From a checkpoint of a small mixture-of-experts model trained on Wikipedia.
Size: 9 layers, vocabulary 1160.
Experts: 192 experts in each of 9 layers, 96 ELU neurons an expert.
Training: 734M tokens, 5597 steps.
Below are experts of layer 3 (counted from 0) of a mixture-of-experts language model. Rows are named up (a neuron's input weights, with its number), down (a neuron's output weights, with its number) and show model dimensions 0-95. Each number is 500 + 25 x the weight over its row's rms, rounded and kept within 0 to 999. Numbers have three digits each.
Before each expert's rows: a language model's description of what the expert responds to. This comes from a sample of Wikipedia text that the model never trained on.

# expert 13
Description: Capital consonants B, T, D, C, F and G beginning a split word, usually a surname or a sentence's first word, such as Bartrum, During, Frequency.
up1:542506531455518505452522452535467493510508503507527500516507481521551484502490484515501520509468487525526466522509520599509492494475493517471506472500490490468492475510513522513445487497456500495495462503529474562499521517518496496479476496475486512527485468501480487485476462512516492532
down1:504537522505514465494471553533481483511500497464454498475517515512552493447532486525505528518494543473524471484472518508501477504501482507529469508521492441511471490520516482493482485520495542478498483484479496503462491454475458499479509482499526472505501442447481477523513481456508518518
up2:517483507503509462473540491540516499485483468520554484491490492500504502508465512486538481512459508514443497480481498510535543512459489499473541485495480531506511521528469514510479467529463499472535468498556534475550493454505470465488479468500523522474493535503472478509478472523490485518
down2:517571521537484503465513511500467493521481473532530485536557506492478530506506546534477496477520520508477511477530495520428494479520520496520508524488480472523500488526516539506544477501481510455506466506466526533516486483535498466525493510527452513507504504524504526543500495505500522521

# expert 10
Description: Short function words and word starts, mostly to, not, only, about, can, do, so, often before a verb; also h, kn.
up0:483507480505514482482489483487482480501515480488516514497493528512473492501482475522463517500508434497477582484472489515479482482575484529463477465561486511474488515533484482527539507506499476543474533480510495470469508481485523506505476470505474509502496499445534510495481501510538471477
down0:496509498517508482445529444483530507519505481493496504502537514478539491532506475439507503554498468465514499493500522482502488465461487534523519519502514489495546470491471471494497512499480485512528546460536485438492551483530486493537517481500490523499537511558491505487475486500525490491
up1:467491536492460530517469427524491493517496509498488488517511500517549527506489459516491515506471492526489521506515489482454444530472476542471520525500494460510528481462502541529504538470519458520488506518493510456502455517499555466496512484485495511501510505493526456529491482478527506498
down1:510509494489508462540504490513485514501439517515513492512442478495520493497485492501454523521511506475488493475436519466506515496512510536552484511524532508494483488527489501491492512556482444493499481510516499458461572446491470469495501477512478497504487499516506522478501516535444512486

# expert 46
Description: Pieces inside personal names and month names after J, R, Ch, as in Je-an, J-el-lema, Christ-ian, Ju-ly.
up0:435469502496549513491520495543504480514489484547521512450512534484518519544494507483491476520505488532501457497525453483469485477509484531512488488477506502501494541502504494508508486493511472471501548491440469502484503548532508504535501538524466462492472490494512524529521509542462471490
down0:499462504519505513516488477499536491497534502501474492494500497500496487471552542444513512494490477489538512500493557511519504490503442448539436546533531517515530512500505493546473506487486486546497496505506538474493490490470482518499473504511507509490502511462505509533507537426513504474
up1:494459505536499490481522500522511501492519521523526506481442465560480484479533494570505507440517516475536542532499494474496463475503496490460507534477501466503479506484510505508477524514502468517436525505523493503485532464505494511502472477519503485484455476456516504530506505528532492504
down1:499510517511447507519520546519477497491538476495488503508530515461535464539484527475507476506520457544471478529521478487499451482479521481507515523507520499456468493506490497544457485539526525504486463526496456511485463529526514499521482507469492499513492485490474558534531473472503528486

# expert 18
Description: Word pieces right after a first letter or two, like om in kilometers and sometime, h in ethanol, ow in however.
up1:534522498488504517514456503478553485502526491516501554510515479511505483506472452516512479474478511503543540457506483528486546521448479513517466529465469516493505437465481511518511485526482507472493479445518499497512500493510515510521503500488450447476515494517486452472501489495505464489
down1:465524477546468519482500526510485478442518480577506478508491514501470496472522529489521492527488481476477509469533528453504544464470448528477494479494515491499499542485526485497473513497534498524557469488530466485524497504506485517512483550527515510492497476479496510475496495470508528516
up2:489537451501483504473512459520512529466499477485480500544528512469507467521445426474500519505493480498514523466482500543522500524532460525512483498482486493504518484508479519505530471510507516479463567466488506486524472504493455496502492480520477566489474515487481503527488512523492472516
down2:489459527474531504518514509535512513471517476517501490489509464540512518448494499502513480454469437487508502538480487499487524496481529531469550496505499495531543471493493478493484474498456500504498473505522503565492477502553500479478518516473506482503528473473528537524467516442489516512

# expert 28
Description: Plural -s after nouns and abbreviations (NOCs, ODIs, birds) and the ig in orig-in; also markdown table rows of |---.
up1:527467490475487534514544507499515518448472486455491471400495495524505534488508523496456502490478512465495510464501498479491506487511483527525512488528510487488480488505516500506523505481461465500486559494470517481520484473512561509473494500542520507493433482516492502509508488497490509464
down1:491518516511468527532532491544482496484515463499517505517531501485478488538500498472518484505519535473490520482466522502491517487526479509494467506530474537475473501446466549477495480488519515522491449536494529528479517564510455509493472523524445492468500492453521497522481506509522503451
up2:500457471488561526442486479506467424519497530496509485490449461491509488507526489491458511492486473486514519483482449509509527483478504488472442490546498498480540491529499504516474494479469507515516501496502516534496472502448518502508478507513483506445466470481514482476501502515511481478
down2:509502486546500578482512551489490481516503479503499552482520544479485490500509494517487480508463541490523497491480517482504526528537474488483531497478473497499507528511487445498491469475530520525571540505498512481510490508515504502492543467526473548521482500514503525538530479500519504458

# expert 37
Description: Capital A, I, E and pieces like Ar, Al, An opening names and acronyms, such as AAS, AICC, Iowa, Ireland, Archbishop.
up0:512480490499512538463550500519496479503509484524533497504519537506490502538504506523484535455498475483495525489492523519479474491480479505491462497492471496465522505552515508491507465513494415513524527529503499492501504512517462467506469492484464422474451492500526509515493474528461508457
down0:506498502505507526506472521500529463466503540521502537511519465502477503528496514496467487465491472490473500469513527540516502512540479426555488490513496520457506464466465482482487510476518491485486502524519479518424506482494470521498469476513504502555487469529544510488502508483510504544
up1:542507489484519494503513500497445490530532464475491522450524474521503505485480483504500522471483550488493504528517510508527516562556508487460498481474451526494471491509472526533482509507440495462515516486482522473505470494498497484508452523541515474484498503482528496468468460500478532477
down1:521530524499483486517509544547503458497510504485510519498492447543492484493482463514457491475475494500475487499506508532483484523512519482531439483544489483493484492505518508476509491507512540473484527486481496490512487480512540441550507449484505544474496507492538507562504518493560494508

# expert 30
Description: Single capital or lowercase letters beginning a name or word split into pieces, like B in Bundesnachrichtendienst, D in Dimension, d in diplomatic.
up1:499482514515452490516492511524486484539536485529526480487532519504473477526494508498445476484473527526506495478584473506474543490508548525511491511517559517524475502536497472480532535500501515538540504473490505479507495519510541488454499521505508503508505516492531521480532471464522530515
down1:521469516468485537473534497468501496503481497482488548535505492502523505480501507547542550521521474504457515527503527471538487484510515450514483477468505482549505569484535472500477495463526466521475515533479483509454504494492504465490497517513513473518514517476504489544469488504541511509
up2:507501495472504520514507470501529466442476530505490511468490490499518495524518485481508502504508440464556495531530518542534526510480497469498516540482517501515483534469513511470545478480540496491565520493446514506528477474527487532494487499502478477501482464507531523482542503541467518502
down2:479532502483531490484543470496450456515492484478520487482514496466454510528515517467535553507513479540508484458509486500446499486465472532483511492515480510496516499485504459552497497509524517545491497485475528554509501469479474545515494504462518492511441500516503484515524483507536485481

# expert 38
Description: Single capital letters inside acronyms and codes, often after another capital or hyphen, e.g. C-Voter, R&B, ITV, JPL, OHL.
up0:504457471508507481505558486556508513473526500532562502474469492552515490484489478531493483522481512512487530535506501489463505493484487493502534515468470558549498524492538475499504529513518491492573471497503501508529503504516482508524474497517482495491473461513505493547499519460540501511
down0:494493532482486508497473483501503507519519510505504481503514519476488529513467506496481439503497494480480479513518488491548494528530525513542477491544535473451516442514506547509470452473456521515562492514508486458520550489505526471504524517509508516497539512500461472498499477487545516535
up1:499478535470499495488500459504497517490522492478481494497543468490537504538486511515492468507508526501533487494546529457544501498540523512530456524437503508504505474462517486465538547505500497432494505478480494469518502513487485500527482492505485539507484564460486515528487469530524510508
down1:509497518477527511536522551485495497476468467519517474516473559473551522529466530456444508487510508479490530465505476478487496472497532476485484541456457501518505508481534492501523533466513509520537517489533502539468532504496494493456527445486502510510516474512479509499504517493517489486

# expert 29
Description: Opening pieces of capitalized words and place names, such as San Fran-cisco, Con-necticut, New, In, plus c and is pieces.
up0:537448512500530509479499470489527516499526502513524480483511471495486461511503483519476489479506506468531491525535490545466510517514521550526497469499527466490487526513472480506496494535498531482512496469479565492514482505460525433515558497492495460482539483519532493483522512549473479488
down0:523455464511461528495525558520515533528475529516503510536472502497478518535505452477502479503572501475515506500478493524500463545489489521507517480493472511458515491504496527477494504491544456488539540512535488510475503489513486507458510474493508503505503523490472482539513459541537494529
up1:493492467498520501481534498479520489507522491477506436499499510509475457538521487493527512508514481510519493492542508500491484506509525500527481450490487490471486489512495529500508535484491500518450499479479511504550459501519463495538478527471503482483454438485506442475521433556488503530
down1:485492509489503560504466528473503518465512501474483485505453535501476506490513479514550491469481470491517521496501521505492480442495499529526495511493529530416487517527532494477525496445503481524528474484465493516447493530504507509523476518447517508516493455486537502500492476516479485513

# expert 3
Description: Accented and non-ASCII letters and byte pieces inside names, often word-initial capitals, such as Álvarez, Púkel, Electoral, and fragments like manager.
up0:520484484478502488539459443515490453488515499507500473538514495506475493512507458490489489510525473497495491540524509461472502512501469520487522476498465526450494529530507517562492464459484490487469515462502495526507521524482457527501453461474493486512506519484473501511493514468485571484
down0:510463518463512458488472501525529498438533485497524473535538469515502549519478459496510509498526483505515525485466517498530489535485485443501514487493514486520482474489553494485501468485513516469532489535477570461501478506473495486500489468513475536501530527482487514486503454505518515488
up1:444518481517520521456543529466480469526523490494490493469528475512522510484509489526475486481456524501500485495517483470501481514504443526475486454477501480514503473488496476568518536496459488464480445470526476490494495496499535504529479509483506491446496527502526448520495483481494496482
down1:463529496525463494491505515502489527541478491485545467484557521531485515521497504469500501461469499523488505462498515473456517499521471504493467502497494530506493511517445487508496490521468485488492479449485494490488506440451490488486456465445478507493534502521462496518510512488512513435

# expert 55
Description: Mainly the preposition "in" before dates and places, plus word-opening prefixes con, ex, pre, under, inter, acc, ab.
up0:513510424501530477495473483521453485507522445483494496464498526512487439492487501527503530470479504514489508484529494528491490521568519549490510530494523497476519502471498541494514494509498502523497532462472521472510509505496502469503487514501467465533490462498511464521486490485501442550
down0:495522476485514523510442507527511501519445517545521506522486474487491501474532480536507496515488504472492478497517567522483476501513542490494546507477434527493529483491488499455511500521487536467505509518530488490527539502551521507478523481486527511453510503510478520547482532497471514469
up1:491485509510501502486523482519437491534505506454532508471519483504479498475484454492494485495500528510528488506534488450453487495443501513518462527489514516533503485482484540442544499481515503505495456486513504499489515532507462512549487513483489515496519501502520427471508484542513530538
down1:500518493509484502467450501491528472524519496516507513479465475439457479504521514508493525515495547528510498508459479544525513505491494496545489514524450506497469500528513475494438510524513524506482501474511546540489483451455498522490525487501457502468461458523505501464480481529482507495

# expert 24
Description: Verbs such as has, was, is, had, were after a subject or pronoun, plus word starts ch and re, like Championships.
up0:488474492479511531518473522496447485521515491472478531479543524502508492510526430532521429510486468492511460486487503537469486494442496511485513498463514520530550520503508505512508521486454441508482499487504534491539511532498506478496473529489475506468490486520510492505460493490460503493
down0:504510492493520459574470480514498535529499515505516506517515515505452509530522531510453478515521487533509534498507476459483478559499510517524523493467512472476512487512445519496493469471542517507492466495487498529504494456504518440541484499494490555489489489511485491512530498454483526506
up1:493470511508498499475518504473510478522521504492453477511461441499477468503485519518505496504482546466524474485508490515541530521558489558510503498467518456534519469503537523531487497551486504481427526487495517498507490464505536493494489498513524491482478512469479488544512481507539485525
down1:488529550520518541481507520516519536524442488505514514522518545538523517469537487486531532517517524570546522518499477482514468473473465512508466506501517494514537514500488495472512475475510519519460461502538494493493514516495485482481487498478509555493547482459495502513485466516490519518